{"n_layer": 14, "d_model": 224, "n_experts": 64, "experts_per_token": 4, "d_expert": 64, "d_shared_expert": 0, "activation": "swiglu", "moe_layers": [2, 3, 4, 5, 6, 7, 8, 9, 10, 11, 12, 13], "router_score": "softmax", "normalize_top_k": true, "routed_scale": 2.0, "balance_loss": 0.0057, "balance_bias": false, "init_std_router": 0.0083, "lr_router": 0.000658, "vocab_size": 16384, "norm": "rmsnorm", "norm_eps": 1e-06, "tie_embeddings": false, "optimizer": "muon_variant", "lr": 0.0129, "beta1": 0.95, "grad_clip": 1.0, "batch_tokens": 131072, "seq_len": 512, "train_tokens": 440200000, "steps": 3359, "dataset": "wikipedia_en"}
Below are experts of layer 4 (counted from 0) of a mixture-of-experts language model. Rows are named router (the router's row for the expert), down (a neuron's output weights, with its number) and show model dimensions 0-223. Each number is 50 + 12 x the weight over its row's rms, rounded and kept within 0 to 99.
Before each expert's rows: a language model's description of what the expert responds to. This comes from a sample of Wikipedia text that the model never trained on.

# expert 30
Description: Brackets, symbols and months. Opening parentheses, slashes, brackets, dollar signs, LaTeX pieces like ^{ and \, and month names before a year.
router:53 60 72 45 54 29 35 37 56 42 50 46 37 46 39 62 40 45 65 56 31 68 39 60 56 53 71 42 43 32 64 64 45 56 30 59 67 67 41 52 51 58 49 53 41 37 63 62 39 55 34 51 60 67 65 53 47 65 52 61 71 48 60 34 60 71 41 52 53 51 57 48 69 42 51 62 52 61 46 55 60 39 49 54 59 76 60 28 38 73 50 45 34 63 67 57 48 50 39 35 44 61 64 54 29 59 59 60 45 61 59 47 47 40 42 36 46 51 56 41 37 49 59 54 60 40 70 48 56 62 43 31 57 69 71 44 58 64 37 67 51 73 52 64 72 43 38 49 67 41 44 51 63 73 44 30 54 35 48 47 49 63 33 68 71 33 49 49 53 20 75 64 31 68 79 61 45 49 44 56 43 47 38 53 67 60 39 59 38 49 61 55 48 61 56 56 61 59 36 29 59 57 27 62 58 35 47 41 61 43 64 57 44 69 55 46 56 15 52 53 48 38 46 44
down1:60 34 39 37 42 56 41 39 52 52 78 43 54 52 74 42 57 48 49 55 51 59 55 51 59 40 47 51 59 60 57 24 49 68 59 49 52 58 73 50 47 41 41 48 51 52 68 42 41 46 69 31 61 51 61 64 52 56 56 43 59 53 49 52 33 41 58 73 51 50 38 53 59 32 54 48 47 27 58 44 44 55 42 58 53 52 65 64 61 58 33 61 32 32 45 62 45 72 44 33 65 47 14 53 60 50 43 40 46 47 72 57 53 62 81 42 45 59 54 40 56 63 63 76 41 49 33 56 75 60 49 53 69 47 25 45 42 47 36 71 60 38 40 64 56 48 28 76 38 64 39 59 36 61 53 39 34 37 68 58 33 44 58 43 55 52 45 25 59 45 63 48 57 45 40 69 64 34 39 56 51 42 61 41 38 60 51 66 56 41 48 43 37 23 47 63 46 66 53 60 58 37 42 20 27 43 27 47 36 52 38 46 68 39 46 44 55 52 49 59 55 31 39 25
down2:35 81 68 32 39 53 37 51 56 42 33 31 46 51 40 49 32 58 50 58 53 60 53 47 47 27 75 48 63 42 42 54 41 56 38 62 23 67 39 49 51 56 47 46 76 59 52 41 72 37 52 84 53 58 44 68 70 25 47 61 40 46 74 33 23 46 57 53 57 54 26 38 75 49 51 48 39 68 47 43 55 61 48 32 65 50 41 59 47 41 33 55 49 50 60 40 42 55 50 45 64 56 47 47 37 64 36 47 49 42 50 57 29 35 53 38 53 64 42 48 19 52 46 38 58 42 57 45 46 61 39 64 50 67 38 43 48 41 58 56 43 54 50 48 54 64 33 49 54 71 43 41 42 43 38 60 59 44 31 75 65 49 40 46 54 45 52 61 54 61 81 30 44 45 35 50 47 59 50 57 24 45 54 53 48 60 77 36 42 41 54 50 48 41 42 58 53 54 55 44 69 64 55 54 53 90 48 60 56 51 54 42 76 73 55 58 49 64 40 40 59 52 61 44
down3:51 66 43 42 56 49 36 32 67 44 57 52 64 54 73 52 65 69 50 53 53 49 50 41 74 48 38 72 50 55 50 42 50 53 50 31 43 60 48 45 37 60 58 47 56 36 37 31 49 55 51 37 35 38 62 49 49 35 30 52 37 30 71 61 57 53 46 50 46 48 65 28 56 50 31 58 64 51 49 48 42 45 68 30 58 63 62 46 48 60 69 56 61 49 18 54 46 52 16 65 58 38 61 60 54 49 54 71 31 49 54 79 56 61 37 49 29 71 66 48 53 63 44 27 36 51 47 41 36 61 46 53 61 49 41 63 46 64 34 59 57 59 51 42 61 40 43 64 43 63 42 46 48 23 57 47 58 57 59 45 64 49 62 52 52 64 41 43 45 48 63 74 65 57 48 70 50 55 47 46 42 57 63 72 24 35 46 48 57 36 36 63 49 57 65 61 20 36 58 53 53 49 52 47 28 67 52 31 49 49 43 38 43 88 31 61 37 57 50 51 45 78 47 52
down4:70 27 32 46 41 56 56 42 61 74 35 45 72 49 34 50 46 44 55 60 65 33 55 61 56 52 84 54 39 38 44 55 44 30 42 56 50 40 45 52 36 35 41 41 53 48 50 53 70 39 47 63 51 47 60 57 77 30 39 41 57 43 46 38 59 47 66 59 55 47 54 51 43 37 35 74 34 41 59 57 62 44 50 41 52 54 47 53 65 49 34 55 65 55 49 61 51 45 32 45 51 49 59 51 50 44 48 46 34 52 48 37 41 47 47 60 45 52 28 39 48 33 50 56 51 56 62 63 75 47 53 60 56 53 33 46 39 59 34 45 44 38 72 64 54 22 60 51 30 75 64 43 40 38 35 54 48 41 46 54 54 68 48 41 54 36 49 31 43 46 70 57 59 32 60 68 51 29 30 62 38 57 45 55 69 41 41 54 67 77 41 45 31 60 36 48 53 41 35 66 82 42 52 76 42 47 56 66 26 43 36 53 67 63 46 36 61 44 75 46 49 69 61 77
down5:73 46 43 27 74 66 37 67 64 72 54 57 58 44 59 57 33 47 54 48 61 33 39 54 61 52 43 67 45 65 54 51 41 40 49 46 57 46 48 55 62 65 32 39 42 38 77 60 45 57 53 59 39 44 58 56 64 56 36 61 47 49 65 67 49 41 40 65 35 36 80 51 68 61 65 61 38 42 74 59 45 38 47 63 36 33 49 64 51 65 57 61 47 47 44 35 54 51 49 58 47 44 67 45 54 57 66 36 44 45 33 43 55 44 71 74 26 33 34 31 46 75 56 56 28 51 53 38 41 77 48 44 34 36 42 30 61 53 50 33 63 28 37 43 64 59 34 53 42 48 64 47 42 56 38 66 68 44 39 47 37 25 64 34 24 64 70 55 57 55 55 53 54 57 47 51 49 56 53 64 75 59 47 43 34 55 60 56 55 45 43 47 61 53 67 74 42 51 53 42 45 41 78 52 55 53 73 49 54 51 63 41 27 42 47 53 45 52 69 46 45 59 57 61
down6:53 32 40 17 28 60 58 41 40 51 49 43 58 58 56 57 47 52 50 57 50 37 78 67 30 40 70 68 76 34 52 57 52 62 44 48 58 43 48 33 52 57 52 61 45 45 67 59 45 52 42 63 41 54 67 36 48 56 40 44 39 41 39 70 35 59 50 47 52 46 26 40 61 39 61 61 13 73 55 44 54 44 43 51 41 55 55 77 50 66 58 49 57 39 46 42 21 63 46 70 53 68 55 51 60 68 60 50 67 52 65 40 52 36 54 58 59 55 47 61 40 71 39 39 66 67 39 40 41 49 44 55 51 56 62 56 48 55 41 40 44 38 53 54 73 71 49 80 30 31 50 50 41 36 36 46 54 67 38 69 46 66 43 57 51 57 56 55 53 42 45 46 31 36 57 41 54 64 38 37 52 64 57 46 69 53 47 33 75 46 54 38 43 51 53 34 38 74 63 64 57 49 23 69 49 49 48 51 58 60 42 37 47 62 54 60 50 56 25 33 37 61 63 36
down7:43 45 68 61 67 38 44 27 50 47 65 26 70 62 42 36 45 40 33 54 45 48 34 39 37 57 25 57 41 53 49 54 41 52 66 48 59 63 50 71 78 55 54 60 30 41 44 41 47 56 52 32 50 52 52 63 28 50 54 41 52 56 51 30 53 46 51 51 58 37 33 40 82 55 40 70 43 56 66 45 58 41 40 52 70 49 50 63 40 38 53 37 63 51 51 65 58 47 33 62 62 53 48 44 59 39 54 28 56 27 42 31 63 50 40 46 50 51 63 36 68 24 51 69 53 58 50 48 36 36 53 39 42 47 38 59 58 75 50 47 33 63 45 66 56 62 60 71 87 54 40 39 72 61 56 52 53 45 45 48 65 38 50 51 54 34 55 42 61 56 58 62 79 61 58 51 44 37 36 71 33 34 65 51 55 49 49 70 60 57 46 60 63 57 34 69 80 51 50 41 42 48 60 51 62 61 61 33 71 49 54 48 45 59 36 78 50 64 54 37 48 57 61 57
down8:51 56 45 53 24 41 46 41 50 40 47 57 47 49 51 38 50 68 44 32 48 50 35 50 56 99 46 35 67 69 39 51 43 46 54 38 44 44 53 30 62 27 60 47 40 68 53 53 53 47 65 42 62 49 63 64 32 37 55 42 68 46 39 54 37 74 39 50 60 41 53 51 64 73 51 59 41 46 38 33 42 44 43 55 46 41 61 44 58 57 50 31 35 53 42 51 44 64 52 61 55 36 53 39 52 55 45 26 37 61 41 41 40 35 43 30 25 52 60 55 50 47 43 59 64 75 55 55 52 39 43 35 38 48 61 42 54 55 62 63 63 56 41 61 43 51 63 54 64 52 45 42 49 66 55 38 33 48 25 46 23 54 38 33 52 55 61 57 37 40 33 50 47 38 32 63 33 59 96 50 59 75 52 66 56 62 58 40 55 42 43 58 46 47 56 40 46 64 44 33 37 36 62 48 48 24 41 61 53 52 45 48 54 21 51 31 65 51 50 51 35 35 38 28
down9:31 60 38 47 48 41 69 46 30 53 64 51 58 50 67 46 80 66 43 35 69 37 59 49 41 46 45 48 60 45 42 43 53 58 39 46 56 40 71 29 46 56 47 59 59 50 45 58 55 53 40 29 40 54 31 60 56 41 47 60 44 48 43 51 56 14 47 36 41 46 55 37 63 47 48 44 74 50 38 47 40 55 59 59 42 59 32 60 53 53 20 40 56 64 55 22 38 61 33 40 49 41 50 30 70 62 45 41 39 52 23 40 71 37 67 45 46 63 41 51 54 44 43 65 39 44 59 34 38 66 53 60 36 60 55 72 35 46 53 56 69 31 68 78 46 66 44 39 41 58 68 63 25 53 34 31 53 60 32 49 41 54 34 57 47 40 34 44 43 55 48 46 53 60 45 53 66 60 61 42 62 51 80 64 45 47 57 47 24 76 52 44 50 40 53 45 64 45 48 39 51 45 57 47 60 48 30 72 54 51 68 54 41 63 30 36 31 58 65 63 55 61 37 51
down10:51 44 49 50 58 59 49 45 52 40 55 41 81 51 44 36 46 43 40 29 38 35 48 42 36 56 38 57 49 54 34 17 66 51 52 49 67 58 62 60 53 64 45 37 60 49 56 32 36 52 49 70 60 46 40 37 58 65 70 52 34 48 78 30 57 45 52 61 38 66 40 53 52 64 43 72 60 33 50 39 71 51 43 48 60 47 37 61 19 37 45 62 63 50 45 55 67 44 33 43 54 53 50 83 68 38 53 43 34 49 44 52 40 59 40 71 22 50 60 48 57 50 39 53 58 54 33 46 43 58 54 49 37 33 24 59 41 44 42 79 46 36 66 45 58 45 53 60 76 51 75 44 49 41 56 45 56 58 57 32 45 53 33 46 36 60 38 51 37 63 30 77 71 52 52 68 34 56 58 47 41 42 41 57 42 56 17 55 64 53 24 40 52 66 43 51 45 69 56 60 39 62 66 65 42 41 43 62 50 45 57 41 40 58 33 56 52 42 59 43 48 54 36 62
down11:38 32 51 32 43 45 61 61 48 25 44 61 49 40 69 69 54 69 49 45 67 67 50 21 56 61 52 56 26 62 46 52 58 40 53 58 54 53 35 33 61 49 30 57 30 35 59 56 59 36 40 57 62 46 41 61 34 59 55 54 72 49 40 63 63 69 49 37 56 39 83 36 50 40 74 42 81 54 58 49 61 55 34 72 61 28 47 49 51 58 33 46 81 45 64 54 37 51 60 46 46 44 51 50 54 71 80 56 50 42 61 20 54 52 31 57 58 49 66 63 33 55 49 64 36 77 51 50 43 51 42 58 54 57 40 32 45 57 36 45 72 44 75 54 38 58 46 55 47 65 32 65 58 50 46 51 54 58 54 64 47 26 63 34 52 38 44 56 70 52 50 60 39 36 49 62 44 44 43 55 51 41 46 52 38 38 58 51 36 56 77 61 48 61 34 57 58 62 59 50 58 46 53 45 49 58 43 57 36 58 47 34 32 35 63 56 49 40 53 32 32 34 54 49
down12:45 52 46 46 47 50 40 56 57 51 50 57 44 51 60 69 34 66 61 27 42 44 20 75 73 47 54 53 72 44 58 45 42 39 48 49 49 36 42 56 26 64 64 53 40 57 57 68 40 57 57 59 62 51 65 47 58 35 66 59 34 42 59 58 63 37 61 48 50 54 38 23 64 45 46 37 61 52 26 46 45 50 56 38 77 36 46 51 54 47 29 70 49 63 25 26 47 53 46 55 47 43 49 31 39 41 43 42 42 74 53 28 52 41 48 35 46 42 25 35 40 43 54 64 71 79 65 53 46 46 74 55 49 72 51 49 61 52 41 58 37 46 28 33 43 41 32 44 51 66 35 44 39 27 48 43 39 65 46 47 47 40 34 56 49 71 51 48 42 18 47 59 49 59 40 45 39 47 48 51 51 43 62 72 41 69 69 66 52 58 55 51 48 81 25 48 41 33 50 51 49 48 46 50 49 49 48 53 53 29 74 56 53 58 45 62 38 53 46 52 35 66 63 50
down13:63 58 38 30 56 51 53 49 60 52 70 42 25 52 60 55 41 74 45 55 63 57 48 55 53 47 53 47 52 50 61 48 37 53 50 42 28 40 58 61 60 61 46 35 51 56 43 61 50 55 27 35 53 41 35 48 62 57 77 50 43 47 47 43 68 42 37 34 41 27 80 38 46 55 60 50 52 46 53 42 41 55 60 64 42 75 56 42 70 56 36 52 48 40 44 48 41 40 54 73 68 54 41 42 45 53 38 51 32 58 61 49 53 58 53 45 64 51 45 51 71 32 62 37 59 45 59 41 40 50 52 30 52 46 70 79 46 49 44 52 37 62 71 34 44 54 45 36 59 52 63 23 44 25 29 34 72 56 34 35 56 54 54 64 55 35 28 75 44 30 52 55 58 35 35 63 33 47 75 58 46 52 59 62 29 25 45 60 61 52 66 66 61 30 53 62 33 49 52 54 62 60 63 67 65 43 44 56 65 32 36 52 49 34 43 56 48 52 54 66 49 71 55 76
down14:45 62 34 74 35 37 47 68 61 30 39 28 43 56 34 58 39 62 68 57 65 73 52 53 38 61 38 60 55 54 37 48 60 58 31 53 55 38 58 32 49 49 68 67 49 52 68 58 62 40 40 50 46 49 50 71 44 59 33 49 47 45 61 53 61 62 53 46 34 38 40 56 69 39 59 59 57 54 45 49 67 57 46 59 47 44 39 58 69 60 64 78 38 45 44 55 36 63 70 61 39 44 47 79 53 38 51 57 43 55 50 35 38 69 33 24 49 67 48 54 47 50 54 63 50 48 62 57 70 59 51 25 74 48 63 38 70 59 58 37 51 55 56 58 48 47 45 62 54 41 54 56 51 42 29 68 57 68 37 50 38 32 59 14 39 31 62 54 58 49 54 59 33 42 66 46 60 67 54 41 36 32 77 83 74 42 46 49 57 44 52 40 57 38 59 63 36 51 49 57 48 31 67 67 60 34 45 40 73 43 64 54 50 58 63 54 57 50 55 49 58 55 68 46
down15:44 45 58 51 41 66 30 43 40 34 17 48 71 45 60 61 68 54 62 53 65 56 75 41 50 36 60 51 47 49 61 55 42 54 49 52 51 57 54 66 50 51 42 42 56 55 47 60 60 50 23 49 57 54 40 44 44 38 36 73 55 68 59 74 75 72 45 60 53 51 47 36 41 44 62 34 45 52 52 59 62 61 48 50 38 68 38 61 56 55 36 46 47 64 57 47 35 31 54 69 55 60 59 40 39 42 57 36 31 55 42 65 41 40 31 60 42 57 74 43 46 39 52 44 53 68 43 55 43 67 38 42 40 65 32 47 49 31 41 49 55 53 47 52 58 59 68 45 70 65 54 34 74 59 61 59 59 41 59 46 33 70 46 46 54 46 47 62 58 53 44 49 65 39 55 55 37 74 54 37 66 49 37 67 68 81 24 55 50 44 54 50 59 17 62 43 44 48 48 70 63 29 63 37 23 43 54 70 51 27 42 41 34 16 51 47 49 46 52 54 34 54 54 59
down16:45 57 31 40 50 47 32 46 53 55 43 42 55 41 68 58 12 49 30 69 38 53 55 32 63 64 53 40 50 53 65 53 49 49 62 36 39 50 38 60 59 18 62 50 30 45 48 57 57 55 50 50 59 40 77 56 40 44 53 45 54 46 57 70 42 46 43 55 34 53 49 28 60 43 52 53 42 71 32 54 43 40 29 48 45 64 06 33 16 57 35 48 32 51 40 32 38 32 46 58 38 48 39 53 54 64 59 59 50 32 61 53 57 46 37 64 65 39 70 50 33 37 54 45 59 63 64 69 54 38 39 66 53 49 44 45 54 67 52 40 57 56 60 59 41 57 78 43 62 52 57 52 56 30 56 60 53 35 48 58 44 32 46 41 60 58 68 55 41 59 63 54 41 52 59 63 50 52 41 46 53 42 41 34 67 67 49 61 45 39 29 35 46 81 36 63 71 51 38 48 66 55 43 57 72 42 65 48 50 61 42 54 35 52 54 35 65 32 57 42 61 31 51 38
down17:63 38 37 48 58 72 64 54 28 64 42 53 67 64 60 46 88 52 65 42 53 63 45 49 32 57 42 54 54 66 45 40 48 63 42 40 61 31 63 40 34 56 46 37 53 48 52 46 40 37 84 45 54 22 53 47 44 44 58 37 54 64 51 49 53 50 49 43 63 52 56 41 19 53 62 73 58 29 26 31 65 66 48 70 44 49 63 45 50 42 61 59 67 36 22 39 46 38 59 65 56 49 46 56 60 36 47 52 32 53 58 56 43 60 41 40 59 59 58 22 41 33 42 49 42 62 47 42 50 43 68 43 49 23 41 59 57 50 31 25 41 38 42 65 49 54 48 55 43 51 48 48 46 37 51 53 51 58 45 37 50 41 64 48 27 41 51 47 42 55 38 60 51 71 50 30 37 46 60 47 61 68 48 40 32 38 59 30 42 48 55 20 55 44 66 47 38 67 50 51 60 32 67 45 51 41 57 38 54 62 56 32 47 67 35 63 31 65 51 75 44 45 59 69
down18:75 64 53 35 36 46 69 43 62 58 55 50 55 49 59 53 31 61 55 48 56 53 35 39 50 61 50 55 56 48 55 49 73 57 52 41 59 46 66 34 55 37 61 41 59 39 52 30 57 56 62 62 55 64 36 38 38 60 61 61 47 42 51 49 43 39 54 52 52 45 61 40 35 46 43 31 44 52 61 37 62 56 50 71 42 49 23 58 78 52 59 60 53 43 49 46 55 54 56 65 54 54 51 69 68 44 40 40 60 36 67 52 77 61 39 52 49 64 54 30 84 50 68 21 33 58 67 41 35 42 61 36 57 57 51 53 49 60 65 50 45 53 64 36 37 38 47 66 40 67 36 49 48 57 31 44 37 47 51 38 70 67 68 50 41 65 27 32 36 63 71 30 46 30 62 44 65 69 48 51 28 50 60 74 32 46 47 45 59 40 55 45 56 23 57 66 47 64 64 64 54 67 56 65 59 19 55 57 31 74 53 45 54 51 39 56 36 47 69 48 52 45 57 55
down19:79 43 43 67 54 57 57 51 37 40 45 25 62 36 48 58 50 59 67 38 43 47 39 43 38 51 52 40 64 51 55 51 38 51 47 40 55 65 57 62 48 56 22 56 35 45 54 51 00 51 39 70 53 45 50 58 53 41 53 60 36 66 30 46 73 68 39 74 41 57 57 34 60 66 43 61 55 57 61 66 47 61 53 64 62 76 51 69 69 57 59 37 63 44 45 37 57 72 55 38 46 87 50 41 46 41 45 54 55 42 29 59 52 50 46 38 56 46 49 61 51 39 52 48 41 46 60 35 39 45 45 45 63 57 51 51 46 66 33 39 43 65 51 50 43 51 55 59 61 35 64 37 52 36 64 35 68 46 48 42 71 38 70 64 41 29 40 43 42 30 37 45 51 45 58 81 48 61 30 52 49 82 55 42 70 49 45 41 52 66 55 41 53 50 45 41 48 33 36 37 41 62 49 49 75 63 32 44 59 42 50 44 66 52 53 65 44 60 61 51 56 36 41 51
down20:53 48 72 55 37 44 54 51 47 38 67 49 43 76 48 44 53 29 62 36 61 57 36 42 54 52 33 53 32 65 46 33 51 49 52 39 80 58 72 34 44 62 63 41 52 63 36 43 50 45 39 60 50 46 51 40 40 80 64 48 47 30 18 45 47 63 38 33 65 46 33 45 62 47 79 53 27 64 59 61 38 35 43 51 60 61 41 55 53 33 50 38 44 65 54 46 49 69 44 57 55 33 44 40 49 52 47 34 39 52 66 34 58 41 53 51 46 53 42 35 54 61 54 53 36 42 56 53 66 40 50 39 72 46 61 73 36 29 59 50 55 46 38 67 48 43 49 33 47 60 52 62 34 50 28 45 32 60 35 57 63 57 32 39 70 54 55 68 42 81 58 46 62 52 52 70 29 61 46 56 27 61 54 41 37 41 56 65 66 53 50 74 33 57 54 44 37 50 46 44 49 54 44 70 60 51 40 29 63 44 63 58 28 62 35 46 17 41 50 46 50 65 51 49
down21:66 56 74 42 50 48 50 59 51 53 64 56 71 35 52 59 56 66 44 57 61 62 74 47 54 43 70 67 48 38 61 51 56 60 51 39 51 32 55 76 65 54 38 64 47 69 58 41 44 65 29 66 45 65 67 45 48 41 58 61 65 52 46 38 33 75 63 52 53 54 44 55 44 33 50 54 49 37 47 41 48 65 62 46 31 78 30 43 42 83 48 55 57 46 46 49 49 72 64 67 60 48 57 52 67 53 41 48 58 54 73 65 67 50 39 52 48 51 63 35 50 56 42 28 37 49 58 59 22 58 57 73 24 50 30 41 46 50 71 55 59 52 65 49 35 57 41 38 51 52 46 63 54 54 53 51 63 40 76 27 47 35 50 70 36 46 61 63 54 45 43 60 72 35 58 60 44 45 43 37 67 30 73 40 28 55 54 63 45 59 56 36 62 49 56 32 52 48 73 47 72 55 41 54 50 39 36 37 55 44 47 43 52 50 46 73 69 37 40 42 65 49 46 64
down22:44 49 63 47 40 44 49 57 36 39 40 60 52 49 65 55 35 50 44 38 42 54 48 48 43 51 57 49 41 50 65 41 36 53 46 34 60 40 47 70 72 51 63 37 41 46 46 56 45 52 27 57 25 39 58 39 50 58 26 44 66 31 48 38 62 48 58 45 60 46 56 44 56 52 32 90 34 45 38 51 47 49 40 63 69 49 49 61 43 37 52 76 53 41 39 53 54 47 60 55 52 65 66 76 31 65 36 50 42 34 51 39 37 66 64 47 59 42 45 69 36 71 55 50 65 53 36 50 60 55 31 16 49 62 45 52 46 66 42 49 46 77 55 45 54 61 58 39 46 42 31 38 63 42 57 23 47 49 44 43 59 48 33 46 35 25 55 51 27 72 50 64 69 53 59 41 59 56 39 61 50 28 44 49 55 37 64 61 63 45 60 31 52 62 33 57 48 71 72 42 55 74 57 36 37 59 48 55 62 22 56 59 45 56 54 47 34 56 18 57 46 55 71 48
down23:36 47 64 47 43 42 45 50 40 39 65 43 60 47 52 64 52 25 30 58 56 57 46 68 69 61 54 53 46 45 68 54 42 41 46 28 48 50 52 47 35 39 62 53 42 47 33 50 59 54 61 39 41 50 46 60 25 32 44 26 45 46 73 49 51 63 47 39 66 70 49 53 30 56 54 28 55 48 69 39 39 52 38 68 50 32 42 58 62 44 60 58 54 62 61 42 40 34 60 27 50 24 34 52 34 34 44 38 52 34 33 84 50 58 47 41 88 63 63 34 65 26 44 43 33 38 38 47 42 43 47 46 33 46 62 75 44 54 54 55 42 49 65 58 43 63 69 56 52 60 52 54 49 65 63 57 49 41 64 46 65 46 52 48 45 52 56 40 39 45 68 33 62 34 43 49 63 32 69 64 67 55 43 58 72 26 62 40 56 50 63 70 50 66 64 64 52 51 38 61 44 58 53 35 54 67 53 62 36 40 44 34 41 41 46 35 38 48 63 73 33 42 40 57
down24:34 33 48 42 57 54 54 49 61 62 46 50 48 77 36 47 55 65 43 63 49 33 37 36 70 63 60 63 54 21 65 58 52 55 68 56 42 52 60 55 52 35 45 64 64 56 48 48 43 70 57 54 59 52 53 56 57 55 28 46 55 25 81 40 30 54 50 38 35 56 39 51 67 61 67 44 59 44 65 58 56 56 43 68 44 44 50 47 70 77 66 45 63 63 44 40 55 31 58 39 30 36 54 33 48 47 47 48 62 83 33 48 49 53 50 58 42 60 69 58 49 41 57 51 60 46 61 32 61 43 62 56 57 47 60 71 71 53 55 65 59 44 42 65 22 37 56 46 34 52 58 59 29 47 43 53 70 36 51 51 63 61 57 29 41 55 49 52 30 51 49 43 57 46 52 48 41 38 40 38 35 47 27 56 48 52 71 49 50 22 47 45 45 63 61 50 63 38 64 49 49 52 62 31 62 27 26 60 75 29 44 41 52 69 52 40 64 44 53 39 51 39 26 40
down25:66 63 42 52 64 45 57 63 43 61 38 51 69 53 48 51 36 60 51 51 56 39 73 53 64 40 56 55 34 56 42 53 50 60 59 52 57 39 60 50 36 65 59 50 49 48 44 47 50 36 60 46 50 55 55 23 39 52 66 41 46 68 71 64 48 31 53 38 57 71 52 51 24 51 45 41 57 59 33 64 33 39 32 32 59 57 46 49 39 35 42 58 63 34 34 64 65 54 41 45 41 37 45 54 60 39 43 37 47 39 49 39 51 79 51 69 61 57 27 27 53 48 62 54 65 67 29 59 64 33 37 61 56 48 39 56 54 60 49 45 54 50 67 36 32 59 57 39 55 52 62 47 24 34 64 38 66 59 54 31 39 73 76 44 24 48 65 18 46 50 48 23 52 55 50 75 44 43 51 43 69 50 48 46 49 57 34 51 62 56 39 47 65 52 43 49 50 43 48 47 65 33 48 48 31 61 53 56 16 45 44 29 34 46 45 74 54 28 67 48 69 52 46 59
down26:45 62 69 54 30 49 39 37 32 41 58 56 49 52 52 65 24 46 48 37 42 68 35 45 62 54 46 48 57 49 65 55 34 40 36 56 64 55 43 61 66 40 57 38 39 54 85 52 29 54 31 67 44 46 50 62 51 59 53 71 56 43 31 63 70 57 46 42 44 38 61 53 82 27 56 49 41 32 57 60 40 40 49 59 46 56 32 45 67 50 41 49 29 55 48 54 18 52 61 57 74 42 43 51 31 72 42 69 46 52 48 52 33 51 48 44 37 47 75 50 58 40 58 24 55 54 60 59 53 47 40 37 50 50 65 38 58 58 46 60 49 58 56 43 59 65 31 48 56 40 32 49 54 49 32 54 60 22 18 61 53 51 44 77 59 40 69 50 51 37 58 54 39 53 65 62 56 39 35 56 39 63 53 54 68 54 52 62 38 61 53 63 44 62 47 53 45 55 59 35 64 49 32 39 58 32 44 29 77 60 68 62 41 55 56 35 67 39 51 58 55 34 60 46
down27:49 62 75 41 40 56 58 46 69 56 30 53 41 25 41 52 45 55 54 42 62 57 52 56 32 44 42 46 43 55 55 53 57 44 59 42 61 27 53 58 58 32 33 38 23 59 63 42 41 62 43 46 67 30 59 47 54 48 43 46 37 44 41 46 49 22 51 40 67 51 29 65 52 47 51 68 71 41 42 33 59 71 37 52 59 40 58 35 60 59 51 72 39 78 45 56 38 50 47 76 29 36 44 38 79 53 43 35 49 36 65 53 69 59 42 53 25 53 45 30 64 50 72 63 55 32 35 34 33 48 65 63 36 46 64 50 45 40 17 54 32 36 41 44 51 56 44 55 40 61 36 65 61 63 56 62 53 48 27 37 49 50 40 54 56 40 42 46 65 39 62 60 69 67 77 52 48 54 60 44 29 64 43 51 48 43 32 40 60 51 31 67 57 52 59 48 64 44 53 55 57 38 40 64 63 41 54 61 52 44 53 50 56 36 47 44 74 53 36 57 35 56 58 46
down28:58 17 53 50 54 52 57 49 59 50 55 37 35 49 39 31 39 41 37 38 30 54 31 54 66 38 51 48 47 55 46 45 82 38 57 53 43 58 35 53 48 51 57 44 56 62 43 40 50 47 55 62 48 63 56 80 62 49 50 59 53 62 31 44 63 39 69 69 62 36 35 43 34 65 66 61 60 51 21 65 44 49 51 43 40 44 66 49 48 50 50 56 54 52 57 47 44 74 37 67 70 71 49 63 58 39 42 49 37 56 47 70 43 49 41 58 69 50 42 49 65 54 27 47 45 64 65 36 42 41 51 27 46 65 67 39 57 63 46 51 54 40 49 63 70 48 55 61 55 60 53 49 67 34 58 55 60 45 37 74 49 34 43 64 59 69 60 76 34 50 72 61 68 56 57 34 35 40 51 56 39 50 80 54 45 24 53 48 45 58 34 53 58 59 40 65 37 57 71 58 54 39 34 56 59 66 38 67 43 44 45 43 39 46 54 74 43 71 32 64 36 65 55 66
down29:41 46 65 40 28 23 61 44 44 59 52 53 84 26 50 38 34 46 50 61 29 42 70 59 57 44 70 47 31 39 39 74 50 49 50 54 54 59 25 58 43 47 47 65 57 45 63 35 53 47 59 51 54 52 59 53 54 54 42 51 37 37 44 61 57 54 66 50 40 61 58 55 38 64 50 44 62 52 40 49 52 41 40 63 22 79 59 49 49 51 39 66 52 53 50 35 46 66 46 50 41 42 46 46 38 60 68 55 38 49 71 28 35 39 33 53 63 30 67 54 45 58 51 46 72 40 44 56 62 42 21 51 60 54 14 60 49 47 34 37 65 40 55 61 45 49 78 31 59 43 31 60 58 43 41 46 50 52 47 61 42 43 39 54 46 60 58 69 49 65 57 48 49 55 75 47 28 52 37 57 41 46 64 55 42 28 37 38 47 51 34 54 59 60 57 58 27 52 50 62 47 57 72 54 66 41 55 52 38 35 71 26 40 46 47 65 61 63 42 57 62 79 40 42
down30:51 59 56 51 59 55 50 56 48 53 27 49 53 54 52 53 57 61 60 39 51 31 66 41 59 52 50 56 16 58 50 50 50 58 51 43 63 51 44 48 72 38 40 25 52 55 51 50 48 54 53 41 53 42 57 67 48 60 44 54 45 39 52 48 44 54 53 42 49 51 61 56 58 44 75 52 38 50 77 56 55 50 50 45 63 20 36 63 51 65 39 51 45 37 83 40 54 51 89 34 57 49 53 79 58 45 65 48 49 58 59 59 48 43 72 49 40 45 52 34 21 61 74 48 64 50 51 45 26 67 75 40 40 60 40 49 51 64 67 60 30 81 49 56 42 49 49 59 54 43 60 80 51 58 55 35 52 54 57 32 59 33 41 48 46 48 42 60 68 54 51 40 50 33 68 52 49 39 38 69 54 41 59 18 59 38 60 47 37 44 62 65 66 56 42 46 61 55 71 49 63 24 29 54 56 60 47 69 51 38 56 55 52 51 42 24 50 45 35 66 66 29 52 40
down31:57 80 60 38 47 60 46 41 33 68 62 23 52 56 28 41 34 61 67 58 43 41 27 63 67 45 68 55 67 45 42 52 65 57 47 43 38 56 40 60 57 33 53 41 37 33 59 47 46 42 50 63 50 56 37 53 59 50 52 59 60 40 58 26 52 60 37 59 28 65 58 51 61 51 28 64 56 49 35 56 49 38 28 49 47 52 46 33 46 53 23 34 56 49 55 37 28 64 33 60 38 41 42 57 45 61 34 57 56 65 57 39 56 49 47 16 35 34 51 37 30 38 48 46 33 37 52 62 64 64 48 71 20 36 44 56 53 59 58 76 38 57 40 48 53 42 44 46 49 62 56 64 56 51 55 36 68 49 50 40 56 39 23 51 49 44 27 59 53 51 43 53 50 42 34 57 49 53 46 35 36 52 42 36 50 71 56 39 51 25 52 39 26 69 45 43 64 60 44 26 59 56 58 59 53 49 73 44 72 38 68 45 60 58 70 45 31 56 50 49 56 60 62 38